Weights of a small mixture-of-experts language model, trained from scratch on English Wikipedia.
Experts: 96 ReGLU neurons an expert, 2 picks a token, a softmax router, a shared expert of 192 neurons.
Training: a variant of SOAP for the experts, 756M tokens, 5766 steps.
Below are experts of layer 6 (counted from 0) of a mixture-of-experts language model. Rows are named router (the router's row for the expert), gate (a neuron's input weights, with its number), up (a neuron's input weights, with its number) and show model dimensions 0-255. Each number is 128 + 24 x the weight over its row's rms, rounded and kept within 0 to 255.
Before each expert's rows: "mostly gets" lists some tokens that are sent to it at least half of the time. This comes from a sample of Wikipedia text that the model never trained on.

# expert 52
mostly gets: " and", ");", " well", " nor", " ;"
router [ 91 149 123 102 136 153 139 144  75 134 167 130 113 128 110 141 136 103 107 112  97 140  98 139 176 145  79 136 159  87 174 120 113 170 135 145 127 144 132 113 140 122 140 128 135 138 147 122 112 147 132 155 144 109 135 123 165 113  98 110 160  82 162 165 139  99  91 138 159 128  90 117 101 139  86 137 125 130 126 144 148 124 111 114 152 165 157 121 126 139 180  97 160 101 138 138 153 132  68 117 156 110 119 141 106  93 141 167 132 143 150 132 165 153 116 114  73  94 141 146 110 121 107 140 137 176 121 165 111 103 131 180 106  90 181 164 137 119 157 121 106 136  98 106 110 153 129 151 103 105 114 105 111 142 114 138 115 100 165 117  96 152 137 123 140 102  89 157 154 147 127 125 165 127  97  89 142  93 183 172 164 153 102  93  98 134 131 131  75 125 156 124 101  97  88 109 148 122 137 138 124 127 159 133 104 120 119 160 105 110 147 115 100 137 126 113 118 118 112 128  97  93 104 102 140 102 122 116 120 115 152 146 115 113  76 114  93 123 145 117 106 111 143 155 118 113 115 148 160 126 147 101 164  97 117 102]
gate0 [118 112 131 151 130 128 116 155 109 150 128 140 133 127 116 138 141 134 151 131 133 151 167 166  97 123 148 121 120 131 170 125 148 133 129 136 136 103 129 116 127  94 134 126 110  90  77 185 113 117 142 162 156 128 104 122 142 138 169  97 151 133 129 159 140 125 104 113 115 204 131 137 198 108 126 154 147 121 150 141 147  96 121 104 139 155 126 126 151 122 134 154 162  93 144 161 113 140 114 176  93 166 132 101 168 139 131 160 172 108  97 148 129 148 121 127 131 108 131 117 153 146  98 115 137 114 129  92 135 169 111 155 152 201 125 135 123  87 173 163 156 131 138 116 163  86 115 149 172 159 129 147 141 110 100 143 155 115 117 111 110 134 101 101 153 154 107  93 185 109 128 107 130 117 156  76 107  98 152 139 104 170 106 131  95 145 125 128 102 166 133 127  99 152  88 109  92 114 121 133 139 158  85 115  99 163 134 144 128 168 103 128 158 132 118 131 144 132 141 129 147 102 159 145 175 149 165 138  87 129 112 163 161 131 144 128 136 129 119  82 135 124 110 126 138  99 111 154 151 190 150 124 115 126 139 132]
up0 [134  44 131 146 110  95 128 140 101 115 107 130 126  88  76 121 134 109 112 151 151 145 114 163 135 127  99 140 162 150 102 137 160  75 110 125 118 157 145 118 118 120 133 162 177 115 103 135 107 106 137  87 157 139 102 148 100 162 159 163 149 112 144 152 167 130 142 138 104 136 133 150 102 143 126  82 106 160  94 106 133 141  77 116 165 105 106 123 100 104 151 152 164 114 101 102 138 138 151 143  74 114 112 112 110  94 155 124 138 134 115  90 148  91 112  95 122 108 155 117 115 156 106 131 141 133 154 116 150 102 145 123 120 138 120 103 129 170 113 137 110 129 156  85 154  88 156 120 125 109 151  96  80 127 122  70 119 109 116 126  68 128 137 115 120 129 133 109 130 142 147 131  92 132 146 141 139 112 185 119 125 121  86 154 162 132  78 129 131 144 100 124 141  98 124 129 116 104 169 104 100 134 107 130 111 117 150 129 159  98 143 121 126 126  79 115 148  60 105 148 114 116 108 169 159 139  95 106 147 137 123 110 154 136 161 110 109 142 146 128 158 147 135 145 121 102 118 102 181 120 117 117 115 105 117  97]

# expert 63
mostly gets: " mid", " late", "eenth", " early", " upper", " summer"
router [118 115  95 106 124 102 125  73 167 135 148 166 115 115 124 151 112 138 128 110  56 126 150 163 109 149 119 127 144 167 157 144 122 161 146 103 110 139 123 115 115 134 102 139  90 135 101 143 118 122 107 138 121 111 135 160 153  96 113  99  74 154 144 117  79 133 133  95 149 147 155 116 163 101 102 135 127 117 152  93 121 123 144 181 148 120 103 133 114 128 146 125 113 108  88 157 153 126 166 137 105  80  88 122 139 128 105 108 149 138 106 167 152 164 179 152 149 150 125 155 100 100 145 130 146 106 104 136 134 132 178 110 139 165 157 104 124 100 151 143 103 152 112 148  96 143 154 112  92 133 111 142 105 102 112 161 113 111 158 130 134 132 101 170 104 161 112 100 159 110 113 147 142 117 125 117 184 142 164 126 144 119  93 113 147 170 150 130  99 124 149 137 146 118 158 140 115  98 143  95 116 140 129 110 132 105 169 105 143 161 131 121 152  74 138 151 123 110 159 123 135 136 139 111 138 144 160  55 146 121 157 124 149 165 140 118 115 148 101 166 118 109  84  99 108 141 104 141 151 118 145 138 126  84 180  99]
gate1 [ 80 107 118 154 123 143 118 130 138  84 153 106 126 117 114  98 142 141 129 136 115 134 106 109 138 132 143 138 129  94 147 124 132 123  93 102 117 125 146 110 156 156 111 122 132 192 147  98  88 167 145 128 119  66 137 112 116 105 146  88 134 133 111 105 139 199 142 118 140 153 146 119 140 121 145 101 152  96 113 173 170 146 163 113 139 115 128 123 177 131 125 109  94 144  91 130 129 137 125 120 132 128 103 122 148 112 139 144 126 138 146 141 141  97 126 108 144 144 151 128  95 142 146 177 163 124 187 130 147  55 139 113 143 126 121  99 159 132  90 129 155 128 115 114 136 146 117 117 142 101 111 120 142  99 112 125 152 115 124  92 130  76 137 112 121 167 142 110 146 144 141 130 161 129 128 111 167 158 138 120 114 164 143  98 111 174  78 167 110  87 108 143 139 128 131 104 180 145 157 140 154 101 108 121 125 105  70 144 200 146 118 153 154  83 153 160 141 126 167 108  93 165 133  86 129 117 122 123  95 100 112 134 114 166 122 158 140 124 133 133 151 128 144 106 130 128 110 101  87 107 117 174 145 142 169 157]
up1 [145 137 129 148 132 125 133 152 145 132 132 133  82 148 143 110 134 148 174 106 128 136  79 126 104 151 111 134 107  91 150  90 143 155 120 100 159 150 141 107  94 139 116 136 143 144 113 183 130 138 121 121 130  92 100 104 150 117 104  89 165 123 130 142 128  77 110 154 131 108 137  93 111 127 105 178 123 111 135 142 116 175  72 130 136 149 124 123 147 146 172 134 123 114  88  88  90  96 127 104 104 121 129 133 155 146 125 144 122 144 155 147 120  95  85  86 116 108 174 108 122 141 121 106 139 147 115 163 159  78 144 108 100 133 119 182 131 104 130 126 117 130 117 122 132  76  94 112 127 109 124 128 127 116 129 138 133 141 123 112  92 160 154 125 154 127  88  93 163 112 108 104  64 131 116  90  85 167 121 101 135 116 131 142  98 130  78 116 145  61  77 156 157 128 139 117 136 162 117 167 120 133 105  93 158 109 152 111 122 101 116 126 149 135 116 131 129 132 153 167 114 110 172  88 141 129 131 122 121 126 129 142 116 118 157 135 198 120 102 140 103 105 117 138 100 123 120  88 157 162 130  94 107  97 159 120]

# expert 108
mostly gets: " 1935", " 1965", " 1959", " 1922", " 1917", "2009"
router [136  97  99 133 111 127 104 148  62 107 126 144 169 109 105 135  95 103  96 102 120 118 177  86 148 130 128 141 115 142 115  90 120 133 107 140 125 144 110 147 109 136  89  88 128 150 132 108 130 175  81 103 107  56 149 121 135 146 121 150 138 124 124 116 127 145 105 122 122  83 106 158 141 116 137 106 107 111 151 119  73 122 150 146 122 112 147 116 113 175 115 164 156 152 132 127 129 142 111 137 112 118  95 148 147 174 127 109  78 151 127 110 118 140 128 143 109 142 147 139  89  99 160  88 177 101 130 123  96 145 117  54 121 148 119 139 142  93 108 128 112 141 127  92 139 142 157 115 157 125 118 139 140  91 110 187 145  70 156 126 136 125 158 112 135 129 132 159  86 144 148 155 111 157 141 138 142 136 154  67 114 109 102 139 143 119 151 163 130 154 144 116 124 107 101 146 123 111 175 125 157 150  87 107 109 119 157 106  95  75  90 104 152 132 173 123 128 108 129 138 132 120  99 119 145 154 132 112  98 124 110 143 148 133  99 103 132 125 122 125 172 113 110 145  95 104 148 119 150  90  87 122 152 113 124 105]
gate0 [177 137 118 137 105 126 137 118 106 130 156 131 140 146 156 184 106 171 113 103 114 140 129 132 123 108 119 145 137 155 131 143 138 114 135 138 122 128 116 116 111 144 134  74 119 154 130 101 137 120  90 113 121 143 114 112 118  93 117  89 133 165 136 120 114  93  87 122 116 122 120 157 112 140 161 130 133 134 120  98 178 155 117 170 129 148 142 124 127 131 120 120  67 171 171  53 135 136 145 114 146 130 111  98 131 101 159 173 157 105 138  99 161 128 141 111 144 105 101 125  84 108 131 113 110 127 134 127 190 151 154 147  93  89  92 113 131  97 141 104 121 100  95 135 136 133 168 113 129 151 129 101  90 147 111 163 145 133 119 161 105 142 115 155  80 169 123 144 146 140 124 133 143 128 137 120 104 154  88 105 104 135 121 110 199  98 173 130  97 165 132  93 167 114 166 167 156  80 120 129 154 136 116 169 160 126 116  98 125 103 129 159 107  85 143 132 132 139  93 126 126 147 127 104 140 126 141 122 153 152 103 115  87 146 149 140  99 167 135 155 109 128 100 146 142 106 172 108 131 153 181 105 114 104 145 142]
up0 [134  89 104 105 145 155 148 143 131 117 155 121 147 104 166 124 102  77 119 140 122 110 150  67 117 112 111 139 137 132 171 136 130 122 138 138 130 127 138 130 138 127 123 129 129 114 174 153  94 172 118 144 109 128 157 206 118 125 120 142 105 134 138 146 151 112 173 131 162 154 152 126 136 160 117 126  99 140 151 130 113 103 148 121  98 171 131 144 117 141 124 108 106 132  93 154 139 155 122  99 108 165 148 116 110 149 138  87 100 142 142 122 159 128 105 139 108 140 104 134 109 151 152  95  87 165 151 118 112 116 112 138 125 152 159 125 159 209 129 159  59 144 132 117 136 102 117 130 123  98 164 133 146 125 129 127  87 119  93 155 107 111 171 155 134 121 111 141 140 115  83 162 125 136 125 152 150 112 163 152 132 104 124 123  80 177  87 111 174 111 139 122 122 153 107 109 140 146 137 149 133 158  66 102 102 141 112 177 128 106  96 102 167 156 105  84 118 136 114 123 167 141 138 175 109 122 101 134  83 106 137 110 128 111 163 132 110 148  81 120 120 146 142 126 128 136 157 142 107 149 165 136 161 118 141  95]

# expert 37
mostly gets: " Sk", " sk", " Sand", " Sn", " Sm", " Sl"
router [114 110 144  74 116 140 113 132 112 134 104  92 107 145 122  58 128 128 128 144 155 132 103 136 147 121 121 116 111 148 126 116 116 117 121 127 105  90 128 146 119 142 120 126  88 125 102 137  97 135 125 136 136 162  95 137 143 144 139 142 128 101 112 172 154 131 106 135 132 132 149 148 163 144 143 136 151 127 171  87 156 166 107 142 174 158 156 126 199  94  75 101 144 126  83 101 134  80 143 126 121 107 134 109 136 123 157  85 156 137 125 135 123 152 139 129 124 110 123 107 141 156 128 136 160 144 165 118  78 137 169 176 145 183  95 126 120 122 127 137 111 141 168 140 118 103 148 103 110 127 120 158 149 156 134 154 115 118 120  97 139 129 129 126 141 146 123  94 156 116  88 115 101 119 106 189 142 141 137 123 132 146 160 125 151  98 139 129 179 128 105  86 117 153 150 159 148 141 174 102 127 154 115 154 130 112 164 112 125 138 146 180 154 133 133  97 157 119 146 150 174  81 112 165 110 108 116 134  89 131 160 138 130 140 112 127  86 127 199 120 133  97 178 131 111 111 136 114 137 104 146 163 109 116  97  80]
gate0 [144 114 132 144 119 137 108 142  80 121  90 174 153 147 152 185 123 107 121 158 142 161 143 114 178 119 156 164 128  90 103  93 125 112 139 126 135 172 102 111 166 121 170 111 128 153 128 131 118  89 135 146 108 143 101 132 103 109 139 165 115 124 121 136 139 154 144  93 143 111 157 147 129 103 111 142  94 119 102 162 131 105 139 111 120 151 121  97 133 122  73 110 151 124 135  92  96 105 134 121 124 135 141  95  83 111 141 140 149 111  88 120 106 136 152 104 170 129 129 151 140 171 160 164 102 164 164 137 138 149 148 106 131 135 141 127 128 132 130 124 133 101 135 133 113 118  89 141 166  68  75 139 131 108 118 122 144 163 136 111 148 111 104 153 128 148 155 139 120 147 131 149 161  66 103 156 136 105 114 111 131  90 182 158 116  78 102 118 118 137 140 147 100 128 182 112 140 111 176 124 121 134 182 126  86 132  82 117 109 115 154 124 141 110 148  89 158 105 131 105 150 114 113 139 114 115 106 115 144 163 142 145  95 129  67 144 127 125 139 129 138 145 135 121 102 128 164 137  98 173  92  89 111 162 156 126]
up0 [151 124 141  82 134  69 117  90 128 137 135 119 131 141 131 142 135  93 151 118 107 131 119  91 123 117 121 140  90 122 143 136 113 151 173 152 139 141 140 140 146 132 137  98 143  89 106 106 116 143 138 108 110 146 157 132 132 120 148 138 147 113 134 148 122 103 140  74 145 114 142 120 135 116 129 157 137 141 190 189 120 108 136  93 131 130 110 154 113 110  84 121  90 122 122 140  65 105 118 187 109  82 169 103 104 114 120 132 157 143 131 177 120  91 105 127 173 156 128 137 150 150 154 141 155 149 104  90 118 134 169 144 121 165 155 145 122 110 111 121 146 111 133 141 134 122 132 155 133 125  81 104 107 122 109 139 132 190  90 121  75  89 117 128 173 111 152 106 158  89 154 152 151 141 132 125 109  99 147 101 114 130 120 101 107 105 124 108 115 166 148  87 151 144  99 148  84  86 139 171 129 175 143 104 121  97 122 150 147 161 162 110 145 104 116 111 153 127 133 129 131 136  90 106  74 131 127 152 130 154  89 121 116 116 129 151 123 105 119 179 144 175 118 106 130 104  93 127 107  93 136 148 144 137 145  99]